Experts of a small language model.
Size: 11 layers, width 320, vocabulary 5202, 199M parameters.
Experts: 160 experts in each of 11 layers, 160 squared ReLU neurons an expert, 4 picks a token, a softmax router.
Training: 2077M tokens, 7924 steps.
Below are experts of layer 7 (counted from 0) of a mixture-of-experts language model. Rows are named router (the router's row for the expert), up (a neuron's input weights, with its number) and show model dimensions 0-31. Each number is 200 + 40 x the weight over its row's rms, rounded and kept within 0 to 999.
After each expert's rows: a language model's description of what the expert responds to. This comes from a sample of Wikipedia text that the model never trained on.

# expert 21
router,166,241,208,237,185,216,191,184,133,145,223,283,187,198,160,123,206,229,203,189,316,199,205,272,128,249,155,218,194,189,171,266
up0,194,184,190,201,215,182,183,178,256,131,175,275,287,258,156,213,223,182,222,194,174,239,210,217,197,199,254,196,261,244,168,186
up1,119,186,206,146,242,289,167,130,204,139,173,192,216,213,229,183,173,269,213,236,315,152,167,138,276,169,240,196,137,205,194,285
up2,174,160,264,163,250,231,181,157,177,168,251,254,166,215,235,170,266,192,215,225,233,179,192,155,228,310,257,165,200,248,178,181
up3,165,209,216,164,233,209,171,191,185,203,170,241,167,157,193,166,156,219,179,259,208,244,215,192,237,192,213,222,172,221,236,131
Agent and linking prepositions. Prepositions after verbs in biographies of researchers and authors, especially by after published or worked, also with, via, using, through.

# expert 3
router,156,194,199,174,189,198,134,154,224,139,192,187,246,230,174,210,218,136,171,205,194,191,215,184,213,229,243,214,220,192,280,165
up0,232,219,160,223,179,198,199,221,42,285,218,200,219,135,203,161,266,176,201,235,180,239,232,228,177,221,194,178,177,219,276,213
up1,278,219,245,107,183,178,248,172,248,155,194,158,194,282,243,171,194,174,151,192,218,157,216,240,209,241,285,208,189,208,226,222
up2,224,166,220,197,101,200,82,200,191,170,267,186,182,193,224,163,239,203,160,156,172,201,106,147,277,245,151,274,177,204,170,237
up3,192,194,189,257,158,163,267,238,132,171,232,136,195,209,187,186,239,215,230,172,166,202,129,180,189,160,149,164,303,257,268,241
Past participles and c- onsets. Past participles before by/to/with, such as designed, founded, organized, and word-initial c/C pieces like c-ourses, C-ampbell.

# expert 22
router,196,173,275,231,194,162,147,215,174,214,244,177,173,144,179,202,173,156,231,129,184,224,200,161,120,287,235,120,199,263,260,198
up0,179,189,139,132,209,227,272,106,281,243,144,210,209,232,175,199,255,219,172,259,229,145,191,100,186,219,192,208,172,231,149,153
up1,257,237,239,266,147,240,106,183,214,209,194,224,225,223,199,283,203,231,190,188,267,105,175,201,206,181,253,177,174,211,203,227
up2,197,124,299,233,208,195,149,171,242,199,255,180,210,120,176,221,220,202,154,199,193,191,76,247,70,197,219,207,237,231,181,178
up3,198,186,235,194,202,255,193,279,165,214,158,211,147,163,237,146,259,225,267,192,218,133,183,179,173,214,244,140,219,236,251,209
Indefinite determiners and size words. Determiners and size adjectives at the start of a noun phrase, mostly a, plus an, no, any, every, large, small.

# expert 4
router,188,235,200,158,134,196,173,162,162,239,153,212,198,236,241,174,85,196,200,218,194,209,162,203,248,201,196,168,135,197,187,198
up0,224,223,191,210,211,201,110,226,196,177,224,228,138,187,232,170,271,158,162,215,145,225,234,245,175,308,169,175,209,174,136,215
up1,200,199,263,200,148,269,173,216,160,258,188,181,223,203,248,187,149,226,257,208,224,191,165,229,228,238,231,185,228,270,185,206
up2,181,171,200,172,145,299,256,243,222,223,147,115,155,206,187,242,156,219,137,151,173,157,130,234,144,118,203,147,167,269,189,225
up3,248,201,204,196,159,199,178,172,218,138,240,224,197,196,240,213,249,209,238,247,203,152,134,197,236,183,259,255,133,212,262,262
Eastern European first names. First-name beginnings of people in lists, tables and credits, mostly Romanian, Slavic or Italian, such as Ion, Ioan, Libor, Nico.

# expert 44
router,200,257,207,220,180,212,101,249,198,201,197,241,192,191,230,157,204,220,165,107,275,203,207,194,162,172,179,220,145,253,203,257
up0,192,155,235,196,212,210,208,143,254,172,228,258,313,180,249,156,196,235,175,201,252,145,237,228,222,144,231,270,270,176,208,149
up1,224,171,177,218,223,235,151,237,220,278,175,184,230,177,240,150,183,229,176,254,201,198,83,186,211,120,215,254,66,175,172,186
up2,229,185,237,179,229,157,231,194,232,218,262,302,172,206,161,179,203,173,211,260,252,284,195,241,207,248,292,234,208,210,240,189
up3,179,218,236,216,180,231,247,224,200,218,298,153,230,182,157,212,235,200,113,190,209,280,267,280,291,226,273,243,173,186,224,197
Biography linking words. Connectives and auxiliaries in career sentences about film and television people, such as and, was, as, also, later, became.

# expert 17
router,216,229,194,228,193,185,270,156,181,237,279,203,198,292,223,228,180,149,170,188,201,232,171,166,248,242,171,159,182,243,215,184
up0,180,223,207,200,209,146,241,137,236,231,185,215,178,210,112,207,216,143,216,206,134,163,228,171,193,181,221,223,220,185,186,239
up1,228,148,185,197,214,257,180,188,185,137,201,227,172,174,139,176,229,158,211,152,249,191,205,268,116,208,248,174,214,235,203,279
up2,156,179,228,181,179,134,199,268,87,290,198,264,200,151,238,202,216,194,211,157,164,227,147,250,234,120,181,210,146,239,202,159
up3,185,231,199,162,125,194,226,165,187,235,288,186,205,181,170,227,137,170,173,160,182,204,252,192,233,162,126,282,207,208,153,142
Asian name syllables. Syllable pieces inside Southeast and East Asian place and person names, such as ang, an, ong, in Banjar, Petaling, Hong Kong.

# expert 37
router,241,273,285,180,167,193,224,214,223,153,153,216,227,189,268,156,193,149,165,178,209,193,123,214,261,246,183,245,235,202,242,182
up0,244,206,220,154,248,224,186,219,216,252,181,181,153,200,191,271,254,201,194,176,231,207,208,227,255,233,220,192,182,227,194,251
up1,206,149,173,184,221,197,250,176,162,212,210,251,282,115,198,111,213,150,156,188,186,219,147,198,263,207,201,214,169,263,191,255
up2,240,172,199,172,72,255,152,293,168,156,241,230,139,192,194,191,173,167,125,202,155,268,260,274,166,248,187,246,230,209,211,253
up3,198,215,152,151,195,223,201,215,197,212,163,174,280,238,165,121,214,181,195,130,239,200,292,215,158,175,181,169,136,196,230,124
Word-initial S, M, L, P. Word-starting letters S, M, L, P, often in species and genus names or gene terms, such as S(apindales), imm(une), H(irundo).

# expert 0
router,220,257,234,198,166,210,176,235,188,216,198,274,231,193,209,164,215,186,191,125,216,78,206,176,152,187,111,265,155,252,218,224
up0,243,173,269,252,242,183,220,215,229,189,274,171,212,174,147,196,245,210,244,194,244,216,224,198,226,209,297,250,183,208,187,169
up1,140,184,200,163,126,268,234,177,155,197,254,266,198,135,187,128,194,164,180,167,159,201,199,161,175,190,179,205,211,200,241,165
up2,235,213,140,178,186,198,248,299,218,188,254,257,164,186,175,163,184,198,180,178,237,150,214,168,166,251,217,165,185,208,181,206
up3,197,231,295,244,226,219,192,172,188,205,185,229,229,243,228,238,184,176,182,184,270,158,211,221,236,200,143,208,282,218,188,231
Auxiliaries and clause connectives. Auxiliary verbs, modals and linking words in argumentative or narrative clauses, such as is, had, or, rather, if, only.

# expert 46
router,189,114,190,196,232,206,226,183,205,236,225,238,219,162,196,167,197,217,147,265,202,149,205,240,186,198,184,226,213,190,227,166
up0,151,230,232,211,194,273,228,188,219,260,256,210,156,237,101,207,253,169,93,240,216,221,163,213,221,226,228,203,211,244,178,176
up1,184,148,156,196,218,235,201,185,237,219,174,148,179,158,269,104,242,221,223,224,250,234,233,179,249,198,285,228,222,306,230,209
up2,233,247,184,253,169,266,45,258,144,221,267,186,243,184,192,153,248,193,242,179,157,213,180,272,195,251,305,255,228,174,235,226
up3,208,192,206,156,173,158,145,154,214,160,170,289,250,190,258,164,247,144,200,163,208,212,175,168,190,194,204,240,278,250,180,151
American sports team names. Word pieces inside US sports team, place and racing names, often ending in k, such as Hendrick, Cleveland, Tennessee, Racing.

# expert 13
router,219,209,171,188,236,178,173,198,227,213,275,177,176,179,110,218,259,208,240,250,247,209,217,191,230,269,228,199,209,235,180,237
up0,204,287,180,99,201,218,195,200,141,173,214,274,196,192,192,160,239,248,228,123,206,210,210,181,190,186,169,194,89,214,141,167
up1,187,218,275,123,203,223,242,199,224,246,202,209,216,233,291,177,125,220,224,187,184,173,228,175,183,190,213,164,298,240,191,267
up2,171,280,254,187,244,200,211,253,211,208,196,156,183,146,207,255,215,190,279,204,149,110,258,174,230,237,215,259,151,244,194,195
up3,190,215,189,108,194,162,164,242,162,226,217,242,146,161,156,236,156,175,188,157,148,151,200,183,244,271,195,215,192,257,130,190
Table and infobox headers. Column separators and header words in sports or election tables, and infobox field lines such as Summer (DST), Candidate, Date, Party.

# expert 6
router,253,193,174,215,200,282,181,153,172,243,206,167,189,253,245,184,190,191,267,182,194,236,268,188,235,197,266,237,143,137,146,132
up0,144,155,160,226,221,244,165,135,251,221,179,162,201,266,209,270,219,183,207,230,171,220,213,240,215,190,174,217,199,195,226,218
up1,201,216,131,161,243,229,167,239,215,266,244,211,146,159,213,172,238,197,205,228,219,188,251,203,214,194,230,113,169,259,276,202
up2,199,180,175,233,247,204,232,156,95,260,251,208,233,275,312,217,166,195,223,138,240,195,143,147,180,184,177,262,263,228,143,226
up3,245,169,213,223,180,277,204,226,167,213,222,213,267,165,249,160,223,212,176,137,245,238,181,150,204,150,197,220,124,179,193,163
Spanish and institutional names. Pieces of Spanish, Catalan or French names and organization titles like parties, clubs, festivals, such as National, Democratic, Fant-as-ia.

# expert 49
router,114,122,199,238,228,190,103,263,176,187,193,256,196,176,169,217,216,224,143,140,229,98,213,219,209,224,152,195,118,306,174,179
up0,261,262,263,185,246,230,159,233,204,223,223,207,223,206,223,216,207,200,214,247,125,210,196,263,243,255,153,122,183,212,207,293
up1,184,160,171,235,211,140,233,251,248,163,193,185,169,214,222,169,214,218,162,177,206,212,131,180,259,216,221,220,218,198,183,286
up2,144,191,187,217,167,220,231,279,229,182,148,184,159,234,271,160,163,206,121,208,258,203,187,202,195,200,275,143,224,241,205,221
up3,211,240,204,295,184,164,157,230,158,139,245,211,174,284,190,209,184,279,234,242,249,282,163,193,169,195,196,196,175,196,260,194
Family and biography words. Pronouns, verbs and counts in biographical sentences about marriage and children, such as his, she, had, married, daughter, two children.

# expert 62
router,150,224,150,163,261,242,162,158,168,242,166,190,235,206,205,257,196,162,193,213,190,125,208,189,155,146,203,265,214,332,232,224
up0,207,239,260,254,147,108,247,81,206,201,182,205,124,238,207,187,180,250,189,139,220,215,253,196,157,102,201,143,186,218,246,221
up1,218,216,217,203,221,227,135,235,199,164,117,154,157,196,163,230,193,288,259,158,161,177,164,197,195,224,234,236,265,243,201,222
up2,235,180,188,204,170,192,202,189,227,241,143,239,288,157,236,188,188,235,213,194,270,216,231,203,221,127,311,245,213,173,189,214
up3,180,141,229,165,208,176,239,253,162,184,209,199,188,143,123,174,183,151,275,195,211,201,183,260,225,268,245,185,237,173,205,209
Narrative verbs and endings. Past-tense verbs and their suffixes in event narratives about people, such as had, moved, due to, scheduled, assigned.

# expert 52
router,236,231,144,246,282,169,212,170,213,172,229,303,224,191,189,232,227,269,231,157,247,130,173,223,206,215,143,200,106,252,111,191
up0,214,177,241,175,265,203,243,219,120,177,157,215,218,188,173,167,207,239,268,236,266,223,213,225,182,153,177,121,193,169,155,199
up1,186,171,217,223,211,142,177,222,153,176,171,111,194,140,206,181,213,190,159,175,134,212,223,241,125,243,264,220,184,225,215,178
up2,189,169,253,121,312,128,200,165,181,229,168,258,176,241,200,246,231,238,197,235,203,166,180,184,200,196,180,255,173,182,182,203
up3,168,225,198,246,285,173,222,155,205,206,224,209,231,246,221,177,186,245,222,167,266,159,146,172,206,180,167,193,206,199,223,159
Verbs and pronouns after subjects. Verbs and object pronouns right after subject pronouns in narrative, such as was, could, died, him, them, plus capital E in titles like Eve.

# expert 36
router,192,215,194,167,187,196,210,158,203,187,200,172,170,165,249,215,188,146,156,157,229,198,146,189,242,238,304,223,255,161,207,189
up0,140,206,160,130,227,182,190,236,215,213,238,188,151,173,236,190,176,202,231,223,219,227,211,163,213,198,243,182,207,157,197,178
up1,174,195,177,215,206,161,149,213,226,201,140,203,197,200,201,201,194,172,235,225,201,212,221,150,238,176,194,233,226,178,221,219
up2,197,145,204,256,252,236,236,211,170,253,150,246,244,159,254,181,208,185,159,197,160,236,90,150,160,233,257,282,175,215,211,219
up3,282,148,240,167,255,188,151,212,278,217,178,184,181,191,203,158,227,205,176,171,215,167,188,223,165,118,204,214,151,195,212,225
Place-name fragments. Middle pieces of town, city and club names after a capital letter, such as Br-amp-ton, Col-er-aine, Philadelph, Har-v-ard.

# expert 47
router,187,296,166,268,218,192,229,191,257,239,218,223,179,225,159,208,202,212,206,182,162,234,240,212,232,193,215,173,171,288,241,133
up0,160,221,190,187,235,192,137,256,250,229,210,275,149,208,176,153,180,149,121,208,92,164,182,189,229,233,236,169,189,235,220,244
up1,219,230,188,146,196,268,200,170,261,169,263,124,190,217,160,205,208,178,219,178,183,268,178,183,171,233,192,279,181,209,247,209
up2,181,301,225,161,223,198,195,205,156,251,204,172,194,180,194,240,250,150,151,165,195,173,161,207,216,183,235,198,143,280,221,222
up3,155,251,173,171,190,277,237,133,224,190,188,217,231,174,125,196,243,167,292,173,206,231,230,228,176,134,284,246,147,199,214,220
Duration and prefixes. Words before spans of time like over, next, first, approximately, as in for over three years, plus prefix pieces pre, non, Mon.

# expert 50
router,314,161,170,215,140,191,180,192,171,204,194,205,156,209,214,211,191,133,196,137,236,197,187,158,216,196,268,218,219,205,183,130
up0,209,253,259,191,185,201,99,211,211,184,236,156,210,237,137,204,160,212,172,199,276,251,223,145,133,169,195,177,212,238,196,320
up1,186,186,191,182,159,222,254,263,156,272,202,191,207,168,226,244,265,269,170,193,163,208,184,202,174,173,205,131,225,192,184,156
up2,202,238,176,230,180,193,206,226,176,173,185,174,195,280,173,212,138,236,169,192,194,143,140,250,191,202,228,219,148,205,189,159
up3,128,215,141,174,187,205,187,179,186,253,194,207,140,109,208,238,191,180,236,201,108,202,234,264,217,179,224,183,217,226,189,249
Social and civic terms. Pieces of words about society, law and politics, such as social, economic, civil, human, sexual, majority, ethnic.